config.yaml
d_model: 256
experts_per_token: 2
d_shared_expert: 0
activation: "squared_relu"
router_score: "softmax"
normalize_top_k: false
balance_loss: 0.0162
router_logit_norm: 2.0
optimizer: "muon_variant"
beta1: 0.9
steps: 6760
dataset: "wikipedia_en"
Below are experts of layer 3 (counted from 0) of a mixture-of-experts language model. Rows are named router (the router's row for the expert), up (a neuron's input weights, with its number) and show model dimensions 0-255. Each number is 50 + 15 x the weight over its row's rms, rounded and kept within 0 to 99.
Before each expert's rows: "comes after" lists some tokens at least twice as common just before its tokens as in all text. This comes from a sample of Wikipedia text that the model never trained on. Tokens count by the router's weight.

# expert 5
comes after: "\n", " ", ".", ")", "3", "4"
router:63 49 64 42 84 55 33 62 69 25 50 40 41 38 47 30 42 60 46 72 34 44 45 40 48 68 82 62 43 42 40 71 38 49 57 44 59 65 80 57 35 22 36 23 54 60 46 66 61 62 36 48 39 59 64 69 55 33 52 06 74 72 34 43 61 51 18 47 39 67 55 61 49 33 36 51 47 50 57 68 51 49 83 54 51 49 53 62 54 60 38 62 49 50 45 75 55 68 14 63 36 42 50 49 73 36 41 53 39 61 88 72 34 38 14 40 48 52 70 59 30 31 24 21 63 39 53 53 28 56 67 60 17 39 31 66 62 45 34 39 50 46 21 40 24 18 47 48 54 25 69 45 48 72 42 21 58 43 33 58 41 43 41 70 53 44 33 42 47 58 57 48 79 41 77 43 43 72 39 60 64 33 39 40 61 35 47 57 36 70 44 46 50 54 55 41 36 48 34 57 53 77 33 53 40 55 40 48 67 33 30 51 49 47 18 56 24 76 59 40 56 29 31 50 59 74 47 48 54 53 41 73 68 33 53 61 65 46 14 69 56 50 60 55 61 69 53 64 58 61 41 74 61 71 37 72
up6:75 24 54 52 62 55 36 00 45 65 38 55 27 46 85 53 46 59 33 77 36 21 54 45 61 48 50 51 35 70 45 49 34 54 48 52 47 44 47 43 69 69 62 60 41 62 49 45 62 62 55 32 66 51 65 49 56 28 51 37 40 47 44 64 46 76 36 33 66 56 48 52 37 23 41 52 31 47 63 58 59 48 62 38 61 29 63 49 56 43 53 42 37 50 43 48 33 56 27 32 52 78 82 53 47 54 48 27 46 23 79 56 00 50 61 46 46 56 68 44 33 30 47 69 83 65 65 57 76 64 43 32 68 68 55 22 48 41 71 63 61 63 62 46 56 43 61 37 38 43 63 47 49 35 68 61 50 47 36 60 61 88 43 46 64 51 27 36 52 35 66 25 25 48 45 47 79 58 54 67 44 51 57 42 30 37 49 22 66 51 54 35 53 41 75 51 59 45 62 52 26 87 62 36 60 81 42 61 55 43 54 63 55 65 49 85 50 54 75 37 28 29 55 59 54 64 69 60 31 33 47 71 65 29 28 54 61 50 48 66 33 49 74 62 70 46 39 42 29 43 36 53 24 74 55 77
up7:50 61 54 56 45 43 48 61 51 44 55 61 35 61 28 39 84 31 32 62 49 69 33 50 61 64 36 27 52 41 59 46 48 61 52 25 47 58 38 35 69 56 53 50 45 62 57 37 22 73 77 42 33 78 65 52 47 45 61 52 75 51 61 61 38 35 42 31 78 52 52 27 53 54 38 63 74 28 48 63 52 42 47 35 85 41 61 35 59 41 64 55 48 47 00 30 43 53 41 42 59 23 28 71 72 50 33 45 34 46 69 47 35 72 51 61 41 30 38 73 53 33 60 29 42 50 41 39 63 40 41 62 43 62 61 25 53 78 66 57 76 71 45 59 57 19 70 43 40 39 41 47 54 55 30 49 33 49 83 69 35 62 56 66 59 69 59 34 61 67 60 64 44 37 71 42 51 55 32 32 39 58 41 65 48 55 75 56 30 34 65 54 66 18 89 80 56 30 59 45 26 53 71 60 47 45 49 50 29 35 29 51 52 67 44 38 55 54 81 70 13 45 50 39 50 44 47 45 48 53 79 46 65 38 93 49 30 28 62 73 42 46 33 73 57 47 57 55 49 55 56 83 57 45 56 39
up8:36 44 50 51 60 54 53 67 28 70 56 41 17 80 56 73 72 60 34 42 57 69 64 64 67 62 53 57 61 47 49 41 58 41 49 38 70 51 61 51 67 62 37 50 40 51 43 56 56 57 29 53 73 39 72 37 55 43 56 30 46 64 41 44 61 44 25 37 82 32 40 27 40 74 53 29 32 57 58 63 40 77 48 48 28 46 50 35 28 67 38 32 38 65 50 56 29 31 16 25 39 68 46 44 58 74 76 39 42 48 58 58 34 48 63 46 53 41 56 37 71 50 53 35 58 73 71 23 59 32 30 54 69 62 42 12 35 59 75 27 62 61 62 75 69 58 45 54 67 94 48 46 52 70 44 50 63 42 54 39 47 24 43 39 38 39 48 88 48 66 62 42 26 49 58 54 34 48 65 45 68 57 15 67 42 23 42 72 70 42 20 44 53 51 32 28 68 61 33 49 50 49 72 62 78 28 41 53 44 53 61 67 51 35 77 59 46 49 51 43 26 45 39 36 49 46 47 56 35 52 47 38 91 20 61 29 70 55 63 63 43 35 44 67 57 44 48 49 64 68 53 62 44 41 22 80
up9:44 49 77 14 67 37 61 50 57 43 33 49 50 29 63 43 47 55 56 61 17 38 42 47 37 42 49 35 40 33 33 27 87 56 63 61 32 56 33 56 43 61 35 44 68 57 48 40 62 55 38 47 58 45 69 62 41 36 23 55 65 59 32 38 40 37 74 39 36 59 30 60 55 57 36 86 81 49 55 51 38 37 42 67 60 31 43 60 47 60 65 25 50 53 20 61 43 47 54 66 55 55 55 63 55 55 30 54 54 32 29 50 28 60 47 41 29 66 57 27 31 48 87 57 59 42 39 54 54 57 45 60 19 62 19 33 25 34 31 63 53 64 66 59 45 59 39 70 64 38 34 55 71 54 61 32 44 84 53 60 45 71 72 54 61 25 59 22 59 82 62 49 39 56 46 47 31 37 45 36 64 64 64 38 32 44 69 37 57 76 37 72 54 52 67 36 45 38 39 41 33 72 78 88 43 31 45 41 34 52 67 26 27 55 22 49 28 30 22 10 34 31 51 39 48 46 35 49 66 57 72 43 44 48 22 64 50 32 67 41 53 41 44 28 64 45 67 61 49 43 49 60 34 54 64 64
up10:61 72 58 53 60 38 53 28 28 54 64 40 61 26 58 66 25 62 49 64 56 46 32 63 56 44 46 55 52 59 57 67 72 38 25 69 68 36 71 57 57 41 67 62 47 61 43 35 31 27 55 49 22 54 57 31 61 30 32 64 35 51 34 64 66 65 73 32 67 31 54 70 77 60 41 66 44 57 38 73 55 47 38 48 60 64 52 58 55 59 28 38 50 49 42 23 38 49 52 50 36 57 51 65 35 23 60 24 59 54 28 50 65 71 46 39 64 42 34 52 78 46 45 58 30 60 50 49 39 73 46 77 18 55 50 60 40 69 51 53 54 38 15 70 47 73 33 57 58 47 61 53 72 45 56 64 60 29 62 60 58 49 99 44 32 31 33 46 46 31 50 40 35 55 69 36 47 37 33 27 50 37 49 57 45 26 62 63 39 74 41 47 55 35 71 76 50 29 62 69 37 50 46 75 60 43 81 27 46 56 46 58 65 49 66 57 63 32 65 59 35 39 28 19 50 68 48 63 42 38 55 24 62 45 57 40 58 39 22 35 69 35 15 31 51 28 50 32 34 34 39 60 34 54 50 40
up11:64 63 48 64 64 40 66 43 55 56 35 50 31 56 51 64 80 36 45 51 47 41 41 38 50 20 60 42 59 63 26 58 62 55 47 45 66 54 70 21 49 83 38 70 60 45 48 62 30 68 65 58 83 32 39 65 57 27 48 40 69 54 63 34 46 58 50 58 57 45 57 63 50 47 39 51 39 38 50 37 38 48 63 29 70 74 48 52 51 51 24 64 31 53 44 20 56 50 54 59 87 68 74 43 52 48 44 47 50 43 56 18 72 50 71 50 41 28 25 50 38 50 35 75 72 35 60 61 78 61 59 21 52 26 60 65 71 53 67 47 28 34 51 73 77 53 29 63 26 70 40 61 23 61 63 34 36 59 38 55 72 63 51 38 41 49 55 65 58 42 55 41 34 53 46 77 51 38 60 58 53 48 46 66 55 59 91 40 46 26 43 61 36 58 37 35 68 68 75 58 27 53 89 60 74 24 53 40 45 57 28 43 74 87 54 47 43 32 41 41 81 47 50 51 52 62 17 57 33 51 74 37 21 58 59 65 67 43 62 69 45 55 58 29 67 51 62 73 52 34 64 33 63 53 57 23
up12:19 72 35 51 42 45 64 57 55 49 99 64 33 40 27 58 35 55 31 52 58 68 48 47 60 58 53 51 60 38 61 44 46 49 46 93 41 35 36 76 50 72 17 30 82 49 28 63 57 62 49 62 27 53 45 40 41 48 63 40 38 26 41 35 59 72 49 56 55 44 48 30 47 39 49 61 69 36 45 26 37 76 44 59 64 68 54 63 40 46 48 43 22 41 70 45 46 69 43 63 54 37 35 39 33 65 34 28 74 59 31 73 61 46 73 26 33 30 44 43 56 59 70 56 35 28 35 26 68 41 56 42 59 49 43 58 37 27 57 50 32 24 80 48 67 69 63 73 73 59 42 56 82 30 41 48 55 56 41 42 77 60 57 48 36 55 45 64 64 25 30 47 47 69 45 28 62 49 53 21 47 60 64 48 53 34 42 46 45 45 42 58 54 61 66 51 69 74 50 43 31 65 68 51 44 40 61 74 60 40 62 58 54 42 31 59 38 34 88 49 56 80 46 59 52 49 48 47 53 55 79 60 61 52 41 18 65 59 73 28 25 86 46 53 30 38 34 51 81 53 66 70 42 67 53 39
up13:48 36 41 45 66 60 43 63 82 21 34 67 58 25 69 58 52 47 70 67 60 56 51 20 37 44 81 52 65 73 30 55 82 73 46 61 33 64 38 48 47 36 50 39 28 75 35 43 72 29 55 53 64 55 23 41 34 85 55 52 54 60 60 35 31 58 53 72 28 57 31 42 38 54 26 52 34 36 45 35 50 41 46 37 49 32 43 44 33 37 29 43 35 41 58 69 53 52 64 33 57 38 46 45 31 56 84 26 25 58 35 60 63 36 77 38 61 49 57 83 50 53 70 27 55 44 63 61 31 41 35 60 54 81 25 49 62 46 52 53 70 78 42 69 87 43 23 58 51 34 31 51 33 34 40 24 60 46 46 56 46 17 23 61 41 52 52 48 32 65 58 21 17 46 47 56 32 76 59 57 65 74 84 47 49 58 76 54 41 52 53 37 60 25 52 66 63 57 66 55 33 39 64 61 63 75 52 67 38 59 37 48 83 54 60 48 47 68 45 36 31 37 43 57 51 62 34 60 72 47 45 27 50 67 77 52 51 49 43 62 54 41 38 51 51 52 42 52 55 45 53 41 37 48 76 27

# expert 1
comes after: " |", ":", "|", " of", ";", " and"
router:46 83 69 54 90 74 58 34 76 70 57 72 48 60 48 36 51 58 31 28 36 72 18 29 44 31 36 36 58 44 47 42 50 39 48 52 65 49 60 33 45 50 74 43 64 58 55 80 38 39 32 35 55 56 58 53 40 44 54 63 61 33 35 42 49 54 49 59 54 69 52 43 38 54 69 40 27 52 16 36 84 53 31 65 14 76 35 67 63 48 31 35 17 79 50 22 48 40 61 50 63 57 69 59 33 45 64 54 58 57 41 52 70 46 63 35 38 42 55 47 46 45 81 49 33 53 44 59 76 33 50 22 44 69 47 51 57 35 70 68 47 56 52 26 46 46 62 52 33 36 69 63 63 55 71 25 40 68 40 27 65 47 41 67 43 50 52 55 50 42 41 45 33 44 29 61 45 56 53 58 44 57 76 49 51 45 39 51 60 29 49 52 66 66 35 70 69 37 72 83 11 61 49 50 22 27 20 33 32 48 53 57 21 42 68 51 54 38 47 78 33 65 55 48 70 54 56 72 55 41 59 56 47 40 35 49 40 40 83 37 48 24 38 46 51 64 12 41 27 45 52 47 52 29 76 59
up33:11 46 72 31 35 56 20 59 63 38 38 73 47 45 45 48 34 42 53 50 50 53 40 45 39 57 63 68 44 38 48 32 27 44 49 43 38 45 80 77 40 53 58 61 48 54 32 49 49 38 14 59 29 33 49 45 25 40 45 52 32 60 74 58 56 42 65 41 78 58 50 72 60 50 44 38 55 68 33 34 45 44 32 49 54 54 19 63 66 48 59 51 48 76 47 40 38 34 59 43 70 35 51 50 45 45 57 66 54 49 62 63 62 56 48 49 49 36 46 77 62 32 47 58 65 70 39 37 67 58 44 47 40 39 59 39 38 62 32 57 40 65 72 59 42 45 82 77 67 36 47 49 43 66 55 41 51 40 59 64 59 15 23 51 51 85 44 43 65 56 81 55 23 51 37 46 42 06 29 44 52 15 58 64 36 32 36 30 71 48 60 86 31 67 39 72 60 43 33 71 63 54 58 50 35 66 68 76 56 26 20 66 45 65 23 44 73 41 73 23 40 00 30 55 35 46 33 58 48 40 66 50 46 33 56 51 59 40 65 45 50 45 60 29 62 62 49 29 29 60 57 67 39 53 60 31
up34:29 26 37 44 41 49 35 67 50 54 56 48 42 55 21 62 40 59 65 52 69 25 69 37 41 50 39 57 52 61 64 78 34 29 61 55 58 55 95 62 56 27 35 49 46 65 46 44 41 62 54 65 51 70 38 60 25 58 59 76 53 53 29 62 14 31 41 69 50 10 48 86 54 64 38 65 63 27 41 52 46 43 35 54 39 49 79 41 23 62 52 29 40 55 40 58 80 57 54 45 31 71 21 40 56 65 45 52 24 28 41 56 39 42 55 60 54 68 55 44 65 51 52 26 63 74 47 45 70 63 53 67 37 69 64 65 48 41 71 69 20 51 82 53 46 42 56 44 32 35 45 64 47 69 64 52 38 62 46 48 45 42 46 36 69 34 35 68 66 71 47 44 61 62 62 70 28 64 64 75 75 44 62 33 47 51 62 62 39 28 34 26 11 48 64 60 22 59 40 52 39 59 25 51 30 53 57 31 54 40 74 60 33 59 54 52 59 59 46 65 44 63 60 31 77 27 58 54 55 46 37 59 35 46 44 52 59 40 08 47 33 30 55 69 50 66 59 61 24 66 39 36 64 59 53 31
up35:70 51 45 40 16 50 61 29 51 41 31 36 60 33 58 78 44 40 44 66 80 40 76 47 48 53 57 54 61 45 60 55 39 64 41 58 20 52 54 57 47 41 49 55 51 69 50 44 52 49 64 75 21 40 55 58 40 34 65 64 31 55 40 37 63 47 37 27 15 44 36 30 50 53 47 34 51 62 94 56 14 44 42 57 54 44 61 54 12 62 58 54 55 41 44 63 28 41 58 69 65 32 75 46 56 49 44 35 35 78 43 42 62 46 60 55 49 78 50 56 52 46 70 40 62 29 51 73 48 25 60 29 31 66 69 53 37 49 55 50 54 16 52 42 55 55 40 27 43 81 71 65 69 61 37 34 64 46 34 49 57 25 37 70 63 93 55 43 40 61 57 43 77 47 98 48 71 48 38 38 31 72 28 48 59 56 67 59 65 48 42 67 19 52 73 43 43 61 33 29 28 47 55 41 57 42 56 61 52 29 31 48 44 31 35 43 57 62 52 60 83 60 58 96 44 52 77 65 58 50 43 83 48 59 42 60 69 46 43 52 37 36 76 45 34 56 48 66 45 47 50 61 38 58 52 37
up36:75 39 52 42 41 33 53 67 42 38 64 65 33 55 52 42 78 65 55 31 51 36 48 80 60 49 36 43 54 43 37 51 23 36 82 43 19 73 70 47 57 27 47 38 52 34 58 54 50 45 42 67 44 87 28 47 47 57 41 53 54 32 57 38 60 44 49 40 23 38 40 46 34 27 50 48 64 46 63 74 47 41 76 58 54 29 37 40 59 62 74 31 52 57 38 63 47 51 41 70 36 35 54 36 43 61 45 50 57 31 53 20 38 30 27 37 28 45 43 62 42 23 12 57 30 61 68 48 49 69 30 50 46 27 39 44 62 35 20 51 38 30 52 63 60 71 52 47 39 26 33 38 79 28 42 49 30 38 68 67 33 77 73 36 55 80 43 64 62 56 55 40 37 53 38 32 59 56 37 46 78 40 40 66 69 48 48 46 37 24 53 61 36 52 53 08 44 27 53 12 99 41 39 43 50 28 48 30 76 15 80 44 47 48 51 43 64 57 66 36 50 58 45 51 57 41 52 71 33 47 22 32 56 52 36 47 44 55 44 64 49 47 51 44 36 46 51 54 61 32 40 31 32 51 45 25
up37:35 20 55 89 31 26 60 62 61 50 79 52 50 59 61 63 42 46 48 54 62 51 50 50 80 36 49 47 70 53 34 51 74 50 58 46 38 62 47 54 48 54 43 40 61 70 52 59 53 65 63 58 55 32 56 87 62 60 67 34 45 84 53 25 52 54 06 18 48 39 40 64 37 60 46 76 46 48 48 60 63 80 38 40 59 77 35 37 54 64 36 34 49 67 63 39 48 57 44 42 78 49 66 66 33 89 54 37 33 40 59 69 50 67 70 40 47 31 32 36 67 59 08 14 81 36 94 54 28 68 26 52 45 69 32 59 42 46 39 38 60 59 54 22 52 52 63 39 72 73 51 55 32 87 45 49 46 50 48 31 51 49 51 62 48 55 65 50 32 46 75 74 65 64 50 55 51 59 37 52 67 51 65 73 47 41 35 24 59 66 60 66 23 34 38 41 62 51 17 32 63 36 62 70 66 28 42 38 53 40 54 69 66 57 52 61 59 37 55 45 41 45 50 57 48 60 62 57 38 54 32 52 38 47 61 29 41 58 44 64 31 64 33 37 30 46 65 41 48 66 51 71 48 44 56 74
up38:55 73 62 72 64 60 53 36 82 22 56 26 57 67 30 44 45 35 69 47 60 14 66 75 59 48 49 41 34 62 56 32 50 53 58 51 40 61 49 33 58 77 72 38 46 44 50 52 60 35 50 56 55 78 50 29 25 19 57 55 51 69 76 35 38 37 33 55 39 40 55 30 40 76 50 43 57 45 75 38 32 29 58 55 52 50 73 59 73 46 41 84 35 51 34 40 45 37 76 45 57 51 52 37 53 61 78 72 67 67 47 54 36 71 63 47 25 51 58 68 44 50 60 30 54 42 38 64 37 19 51 25 40 31 49 54 48 59 59 24 00 67 59 44 39 55 67 71 37 40 24 53 36 55 56 58 46 75 51 47 39 52 76 60 53 41 48 76 28 42 30 36 45 44 43 44 46 34 62 59 58 46 45 35 35 64 48 47 62 62 38 55 58 73 53 44 63 48 48 62 63 83 52 63 66 37 33 52 30 38 41 47 28 68 62 67 62 40 73 47 35 60 49 56 43 80 53 44 55 48 63 53 48 35 25 41 92 47 29 55 46 38 59 23 18 88 61 19 65 42 42 42 60 58 62 73
up39:50 57 66 37 46 46 59 49 49 48 52 62 36 34 32 23 59 33 48 40 60 38 38 64 18 66 29 48 64 65 59 41 74 36 36 59 34 52 36 54 01 47 48 23 37 28 43 53 82 39 42 58 45 64 66 60 68 44 77 52 51 68 26 55 42 40 71 59 35 49 60 62 33 50 45 17 25 72 37 62 39 44 41 56 62 60 39 26 52 55 81 73 47 48 31 16 43 07 16 64 28 70 47 41 73 45 66 54 51 59 31 65 35 62 49 64 62 54 59 62 23 30 60 75 73 59 33 43 66 70 59 52 57 14 47 42 43 45 44 46 39 52 43 74 52 35 35 12 57 58 47 89 43 66 36 39 62 69 44 53 67 65 67 62 41 47 39 65 51 50 52 64 56 56 46 41 77 64 57 55 66 61 46 38 68 51 55 31 42 85 53 53 45 72 63 61 49 71 48 47 46 49 22 24 47 61 60 53 49 53 63 67 58 52 24 67 45 49 44 23 58 46 59 65 75 34 69 29 41 40 55 51 46 53 61 69 61 56 48 51 39 67 30 13 57 53 29 70 43 49 42 47 66 51 35 61
up40:77 24 48 69 19 42 41 63 50 53 63 55 57 52 70 57 25 58 68 42 47 50 46 46 41 51 43 46 33 48 50 46 35 52 68 19 66 64 49 30 36 32 56 41 59 19 50 60 59 66 54 51 61 54 11 62 54 61 67 41 67 36 50 44 57 18 38 69 52 47 46 27 34 45 33 55 76 54 47 44 43 73 46 30 64 72 38 42 63 54 63 48 48 49 48 45 55 48 14 59 35 47 53 32 81 18 50 32 64 84 71 35 62 47 86 42 44 60 59 14 49 47 50 37 37 63 76 61 60 49 32 64 71 53 88 32 87 56 59 68 78 36 51 38 68 54 49 71 56 36 27 42 59 72 17 46 55 57 52 54 57 46 16 76 42 58 53 35 37 52 41 37 62 23 78 65 37 47 55 59 49 35 65 41 40 59 86 45 31 62 42 51 47 81 63 51 80 58 48 68 51 55 61 39 58 57 28 44 45 63 46 54 49 49 48 54 48 44 52 48 35 75 19 56 58 31 61 41 87 25 38 33 36 60 62 59 34 68 32 63 51 42 52 35 63 61 50 43 28 49 53 74 39 51 52 59

# expert 4
comes after: "1", "0", "9", "2", "8", " re"
router:42 25 55 69 53 35 90 54 54 58 45 55 33 51 60 46 54 61 30 38 34 38 56 58 59 52 41 80 63 65 49 56 57 84 47 56 52 35 64 38 84 45 42 34 15 41 34 49 42 58 38 61 46 33 47 45 38 57 66 38 51 48 74 46 77 32 09 43 64 35 59 47 60 45 30 40 64 55 64 47 42 65 51 48 65 67 72 40 62 44 49 67 60 47 45 51 32 29 71 63 71 71 16 41 16 51 75 65 70 44 51 39 47 66 61 67 60 48 42 62 54 59 45 51 68 59 63 43 75 57 34 44 42 61 63 20 36 74 67 38 32 45 43 68 48 56 47 30 42 80 48 52 56 63 67 51 71 76 35 39 46 68 63 42 63 43 35 64 23 61 42 57 46 78 85 40 31 60 21 53 70 39 25 58 52 34 28 75 69 60 51 66 40 20 50 41 62 32 62 38 66 25 82 39 39 62 62 49 37 62 91 63 51 60 29 49 37 50 63 37 47 54 27 69 52 45 55 32 52 53 54 49 48 54 51 43 66 52 75 68 54 65 39 48 35 58 87 28 49 45 76 32 55 69 40 38
up6:55 26 55 54 74 70 57 53 45 57 61 50 56 29 39 00 53 05 40 59 46 57 54 14 49 54 30 38 52 32 61 26 77 31 51 48 43 52 68 63 68 42 36 51 47 62 77 52 88 43 54 69 40 50 67 42 45 58 63 48 20 60 54 68 51 63 63 56 52 75 25 34 47 88 51 46 69 10 59 37 14 58 45 52 61 50 22 23 48 71 66 32 51 55 45 43 66 56 58 43 36 60 18 78 52 42 51 58 36 23 41 57 57 81 64 35 56 30 60 56 42 58 28 31 63 50 55 43 43 43 61 19 40 72 39 52 44 28 48 39 40 71 49 56 54 21 65 56 73 17 54 44 53 27 53 49 52 30 73 43 58 47 38 54 71 39 55 36 54 68 67 59 69 42 57 53 52 48 36 58 36 33 46 74 36 65 26 72 56 44 59 53 61 46 46 28 49 48 53 56 55 29 77 49 61 58 60 42 65 74 36 60 56 48 38 37 65 34 37 43 56 72 65 47 57 55 54 59 38 38 28 49 32 53 67 26 28 36 59 55 51 60 61 59 31 30 61 60 70 24 38 65 54 56 55 42
up7:52 55 66 17 65 57 30 75 56 22 61 54 44 66 21 64 51 60 39 66 51 34 66 81 66 53 51 62 53 42 27 69 47 15 41 49 22 49 47 62 37 49 53 58 51 43 57 45 60 48 42 49 44 46 64 26 63 65 54 44 58 28 62 52 26 34 47 39 55 41 47 59 56 50 17 50 63 53 36 33 41 53 49 69 40 48 47 56 56 46 40 50 38 24 65 59 55 41 48 37 51 32 61 51 30 62 46 54 36 64 57 53 30 81 61 28 51 51 48 25 48 62 00 50 39 34 67 50 69 61 49 31 54 24 24 35 67 42 38 51 92 45 45 57 60 46 53 67 52 18 62 52 34 51 78 41 35 44 47 38 22 37 57 47 72 41 59 71 62 39 60 69 49 47 52 74 33 05 59 34 43 61 56 53 42 37 56 67 64 61 62 84 62 25 76 66 41 51 54 50 47 34 35 48 58 31 38 53 54 24 40 58 64 25 40 56 42 57 38 74 74 73 47 40 61 89 57 64 65 64 39 25 63 46 59 87 48 37 49 72 63 52 39 56 75 48 58 36 27 63 69 27 39 49 33 59
up8:74 46 58 42 54 65 27 30 69 74 59 36 36 29 70 66 53 85 48 58 56 73 65 53 53 50 46 57 57 45 56 80 40 41 77 54 38 71 57 61 57 34 61 37 70 77 46 57 46 64 67 74 62 72 66 43 56 60 43 26 37 64 28 19 54 72 40 44 51 81 38 25 38 44 55 91 57 55 42 36 52 26 53 66 54 50 56 69 45 61 64 53 50 31 77 73 50 61 64 43 57 49 56 59 62 44 78 38 34 52 37 63 39 44 36 52 33 60 38 52 60 47 57 46 44 61 53 52 69 45 47 42 43 50 36 38 53 30 57 43 38 64 40 51 73 25 58 47 26 39 72 72 33 69 61 73 55 50 67 33 67 67 59 45 56 99 47 72 46 63 50 27 41 67 28 47 37 42 52 24 40 69 49 50 63 46 46 36 46 33 57 39 40 53 52 44 45 47 50 37 24 59 50 29 47 63 50 66 70 73 40 78 49 36 45 24 56 47 39 81 87 30 58 67 30 47 53 39 32 39 26 09 19 58 39 63 71 51 46 48 60 22 54 32 40 73 54 43 43 31 40 40 72 59 57 44
up9:07 32 29 32 47 36 44 77 60 49 55 53 46 77 41 42 48 42 57 56 35 93 38 81 47 25 49 58 57 29 61 43 47 69 48 24 66 52 69 52 46 61 48 32 41 51 42 56 58 35 40 38 40 72 55 70 40 51 64 50 46 74 65 22 37 55 56 52 43 65 45 64 32 27 30 58 53 72 37 22 62 45 64 65 58 48 68 57 72 17 53 31 68 59 80 41 25 69 78 36 63 46 51 52 73 42 41 64 53 48 40 45 50 55 53 50 58 50 71 49 69 42 21 67 48 55 49 48 66 49 67 60 38 65 77 48 60 52 65 39 57 45 37 34 34 60 64 56 66 49 65 61 65 34 38 54 28 52 25 53 52 57 52 74 80 46 51 37 50 58 44 26 38 54 47 49 48 50 40 40 57 24 35 22 43 47 43 61 54 43 65 56 55 57 62 51 63 51 74 64 68 10 61 57 26 41 57 37 49 44 43 42 35 66 76 53 76 49 47 26 78 49 33 25 36 62 25 65 72 65 63 32 52 65 77 36 51 68 20 51 39 47 68 65 71 24 18 44 51 27 52 74 29 37 50 29
up10:34 62 66 38 31 33 88 72 14 37 66 48 45 56 47 54 27 35 52 39 59 26 53 68 47 59 68 30 58 77 58 65 45 50 57 58 42 68 53 48 54 11 43 50 74 70 52 58 48 34 30 71 40 38 41 49 64 44 54 63 53 20 52 41 38 53 39 55 51 58 64 51 41 53 43 76 84 51 37 46 31 28 39 42 49 46 51 31 37 66 72 50 78 42 57 34 34 27 42 75 36 39 51 60 45 56 42 31 83 68 53 52 35 43 72 44 44 51 55 62 39 43 44 52 57 81 56 44 52 48 22 31 38 70 37 58 55 33 56 51 38 53 53 35 34 32 50 61 38 39 82 55 63 25 52 44 43 51 30 59 40 68 42 36 55 35 77 72 67 48 43 48 55 50 16 84 23 76 71 32 53 26 21 54 57 58 36 51 53 24 73 62 46 58 65 41 40 69 20 91 51 31 62 69 73 53 66 48 55 34 44 43 47 76 58 42 70 70 70 34 50 63 70 52 74 11 57 43 29 34 54 52 52 50 46 36 53 44 54 60 20 33 43 57 54 54 65 46 34 50 58 70 44 47 50 70
up11:52 48 62 34 45 67 39 35 36 57 61 37 64 43 73 63 46 34 51 27 26 70 69 75 41 54 48 61 52 59 65 53 86 39 40 52 57 51 62 78 93 51 67 38 44 53 18 97 47 45 52 39 59 42 52 38 54 52 46 56 44 41 47 55 76 40 73 65 49 60 58 49 52 63 91 28 36 65 57 37 29 37 29 52 42 19 45 18 30 63 68 48 43 63 50 62 55 71 53 65 38 81 32 41 21 71 35 58 66 56 62 38 53 58 55 29 46 74 56 42 32 37 55 28 32 26 52 48 67 27 78 46 68 28 38 52 61 37 49 36 39 78 48 56 28 45 45 48 67 72 58 54 37 51 27 37 52 39 37 56 49 63 51 45 61 30 50 55 49 47 75 18 46 45 52 35 65 53 61 64 63 63 63 29 60 55 73 40 60 75 51 69 54 17 28 46 48 38 36 49 57 21 60 52 62 41 23 44 44 48 56 77 32 43 54 61 65 63 59 35 41 47 50 53 62 66 39 39 42 31 58 53 34 47 59 54 52 51 00 52 28 34 65 52 49 73 36 60 31 36 40 33 58 60 55 47
up12:55 62 34 63 31 64 54 74 42 47 58 40 66 30 44 33 71 62 55 55 52 40 63 61 40 62 51 43 53 53 47 62 36 36 38 34 40 60 51 59 33 68 59 58 54 52 64 61 38 36 52 37 41 56 40 38 58 65 51 74 48 79 62 49 47 57 51 51 65 51 66 44 39 83 99 49 38 58 44 47 22 57 18 71 71 36 84 41 89 59 69 65 60 55 49 48 48 60 61 57 62 47 44 51 74 65 48 38 55 35 29 59 49 41 52 55 45 64 47 68 10 42 43 48 72 54 30 47 54 59 40 77 48 45 44 48 42 46 69 62 43 41 27 55 62 75 60 58 58 40 69 73 33 73 81 81 56 47 64 50 71 43 55 52 32 69 51 55 59 61 45 31 53 62 34 41 68 52 99 78 37 48 78 64 51 56 53 30 78 35 10 59 49 59 50 19 59 55 58 49 46 55 37 62 39 36 33 44 46 56 38 57 52 71 29 28 31 50 44 55 80 95 67 37 46 86 55 50 68 62 53 75 58 44 43 71 34 58 38 51 50 54 64 58 52 70 62 31 63 65 55 85 58 53 62 68
up13:68 24 48 39 33 47 74 78 44 49 61 65 34 41 36 47 58 65 38 31 39 46 71 47 41 61 84 42 76 40 35 68 35 50 68 75 45 21 65 63 57 56 47 33 47 76 61 73 43 52 55 36 45 44 44 36 52 13 72 68 71 54 67 56 49 87 44 31 58 46 56 28 54 20 46 38 32 41 45 56 54 40 84 47 62 39 56 47 57 69 88 60 38 34 80 17 21 69 49 51 53 38 35 66 39 61 65 55 49 46 50 51 61 47 38 51 26 51 35 66 58 72 40 35 66 82 59 72 83 66 59 33 58 54 65 52 56 21 61 40 60 60 43 50 43 62 39 31 60 51 37 43 22 36 56 49 20 36 39 83 38 56 62 38 64 44 35 57 49 89 62 55 31 38 36 66 70 69 49 34 74 62 52 43 38 41 58 67 51 54 40 48 39 30 31 60 84 73 51 65 71 52 54 48 48 54 36 47 41 43 42 33 41 48 53 55 48 55 26 57 49 37 40 66 60 64 54 75 56 49 50 36 65 47 28 62 69 40 59 67 76 60 56 46 37 67 72 26 70 40 42 65 42 76 55 46